Weights of a small mixture-of-experts language model, trained from scratch on English Wikipedia: vocabulary 2048, 4774 steps.
Below are experts of layer 2 (counted from 0) of a mixture-of-experts language model. Rows are named router (the router's row for the expert), up (a neuron's input weights, with its number) and show model dimensions 0-255. Each number is 128 + 24 x the weight over its row's rms, rounded and kept within 0 to 255. Numbers have three digits each.
After each expert's rows: a language model's description of what the expert responds to. This comes from a sample of Wikipedia text that the model never trained on.

# expert 6
router:126119151131097141178112113137113145135124122140141154136176109136132112176090117062151135169138159138161129149141118128140085135144125144118117124144156105165153114115138177126139161163141105094137133125113133130111150143158146104109114111118188108106113086125120087102122166166166146131138141093146163153139092136095154111124146115135113119154100148133184084133130137144115158103119141159117114157127107113146139159121131135096142090179076136154125156101183147104134127133131123091135097153122069143117116135169114131138127106118123129135137126164094076163154135166139176137106100130123096145136143120143109114110129107136168103084110120087067124068145078123134107118124115113147120094166109173097128124157101091131105148149139148109131146160121122110113116142123101
up1:164182117070095080127127101128084151176111124149139124114083114144120118133138146128139076114158138086136123132109103081132102096137137187137146101097107118129114116112198134130141129116097081082131136098129120134096156102114144113099121153117095136145105115141132176148122150109167122118140101131151126084164118125165097162148096129131125132106116122149136105125149097158106138156112117101128087123128079080100108093131122152127101116144123133123186142130129065140130057118134120142092127126136099089165163125124127106113154117135112122120144142130127132154152131130140119144116139141127118137090188104103136130101095115171111150138079125136158134125124127142144130096134095130166113133166142103130118133117115132121120139159146112098121115087169153108145151170167162
It responds to: Year ranges, plural s. The –20 piece in year ranges like 1964–2008, plus possessive or plural s and inner word pieces like min, ist.

# expert 18
router:178120125106135165119174161108111158103118122111113118072145101134148151132086101141133148114158096118147147150086172104119105150088068123104105120116132149139109137159119139137124156109121119089175148115109150174123106131150145112156111129117126130121132134143141128160159134096071122128135123127151152136142129083123139138150133155155115138128162136127140099102093140151104158119133139124119084114075080154124105126138107130156089096166146126172106065123184109135104167100133096095066144093131171175110141105107147103133116161163110109156126124154090104134137125163127113103073098146146147166116151162127174156126131104133130143102102108140100116139095152132107118136109138143127084141135118119117120108132094136119152120134131152153168163128142133141111173120146101
up0:135140118136109108106084127091122088151150163137134125147152085159104134099121096151161081158124089134098100138110114147131108163155160171141130115111099120171141144122144143111176172103125088145126130132128142114128126102129181106136128136116159125138137091112117086127110148120128130088129110144113134101123096099106127113144115125114105123143110140126154132135117131146121154127136077112153140113144144135163157139131115068118129144093139123081141168111165127122147136149155172116114107125117045108141122147074126120121138118121148119176169137136109154151111117123109095118126140130122088163123151166182111188146134155146181173153139130132114150096124111140071083158122119129104103124093135101161176056094133109111111126118150136120110120133125131152168141112144118
It responds to: Conjunctions, auxiliaries, d pieces. The conjunction and, commas, auxiliaries was, were, would, could, and mid-word d pieces as in Plovdiv, Third, Middle.

# expert 1
router:122109114138136122100148123127151156154152130102101140120146130165136124160154141176080099151152106111119099133108138102115130125101085057124149161133084113097089086181141110158096154129138134161165146155128154171152152139113109086127171128102159154082133160085097123113132107133120116077119146155129130132148088154154117136102114115093138129116095125098155141137104099153163128116141169152125131159080117109097153115131133142123094132129094155133106138118125170109161111108140166157137113122119163137092140160150131104101169126143106125140154147126096137118130168127180102181129129172142109123137118096138118148178122103118142160117135070123089147120128092150157097097107111167130157145122129157112125133142120152150148113127165084102117117139149129154113152124102153
up0:140110119119106129113125096163149098136113083147137125142140115149087131187139137135158126131092173110135117130151137111104115147131105170116125133061153156163106099083140156083122157152074124114151132127165154159173118163145121144095103140165133161151130165122111178153114147154134107117133138134156123121155137136119082141100113104130102102124171180137132096110114078133145127148149119100117106153134128127152108138098152162143141123118132080119095138106111129168133086139134132157087121131083124109157170121116134112114146125141178118158151086114065109121127140094157128090123120145083088157107116144117134162159137154162100133171151118102133119131151107123134138132152096123112148101112160133119155108128103142143111159140175124164148090155168097146137126119150143
It responds to: Mid-word suffix pieces. Word-final pieces and hyphens inside words, especially -ception in Reception sections, plus media nouns like music, show, episode.

# expert 5
router:079188170122141138125122128138132152133101144105135120090145123149122121157160133116143144099117096139186129070100165127083127130099156070158087131137107164182105134106120148105137180087098094125152152094148122159140100129089120114143144135097108164108103140120154155124141112116123159108147159121146122127122082139136079176144083097111118127143120090126093147140092155125130129166148092092140102166118110123157137162135078148129164120130116112126117085129155100114135100098123154121131120167109163160134114129100137120157141175167121142126104088130102128100129112110134092084139123135130098117121127108135121124068138134116145162128118109121092108123119110087105158107109114138101101158180155103118104106144127152126114115128153106104148161120106130162142126152129117
up1:109092138167096128122084154122126116118115119144143112125143132121119097144164176159103134088109103111151094124094156153093118132155127141171128124137163132146198140131170159160103159112087105126120130126125093106124112123141125135139134142142122126120109082119138157159163175123104110123059148140147091164132186110113137143112094116121138104149141116099099129117102112112130119118122146136170178098105087127134118157087062104118152163134116127153118139086145149169162154123143159125105124139136146112124131084087183149109126108117138145148123169108146109133181140112108124162099130116115110110129172128099123140104132158142133113149084137137133126132121129125113147091117111140133110092175123130119094130125162106125115169125163101121116038121143125155146140113109121
It responds to: Commas, hyphens, "ri" pieces. Commas in lists and citations, list-item hyphens, semicolons, also/located, and mid-word pieces like ri, ni, gar (Mar-ri-ott, de-ri-ved).

# expert 13
router:101103094165141120139146113097087142129155137138103154136156138131144125163123069111137109144141128088118092144159100153156107117120114136117137102116061123139147095149121154107103152138140153087104129093136118128168105139115158141131110119151163148117112142110154100097102146162089148101118140142118120157140170135109133152120155133116111162140115122124120092154111101174167134125125151072122106112174134144124148121096091108156107108148139131194116118106151115156143158125104135144096121128167063147117099139135149121095097108098130106105186145116145107080163129128056121088136090114118109154106140104156111116116131133144161120143123121115097104102146139085125099177138162130095150098152112123119110135130138072102143101166145109151125100170134110113106141132144121
up0:146113123107121094131109102109139131164099079123111080129134143134107098125135125113098115121133137130098137114151126079134076128147107157129072106114111102160110154123159137129127155112074131135115128090133125160149135097141158111102085143130133128152128103131099123180093123125165078110110129086173102128119129131165109143122061111111128122133143159111119128138107124176100141152089122095123148152145136112115124179143077134145099115142139093123120128121157114148134110152138161118093149060101157122143143146134136128122128158114140114168148112139120079149153158120127123095137135118166074166093144096113106115142107155161091120161155126127140168146097146163106126137122110108150120129130144136121173134093155109107085155149147177136136101151134117114172150164138189
It responds to: Biography headers, word pieces. Infobox and section words like Personal and Born after dashes or ==, plus mid-word pieces such as ed, n, al, il.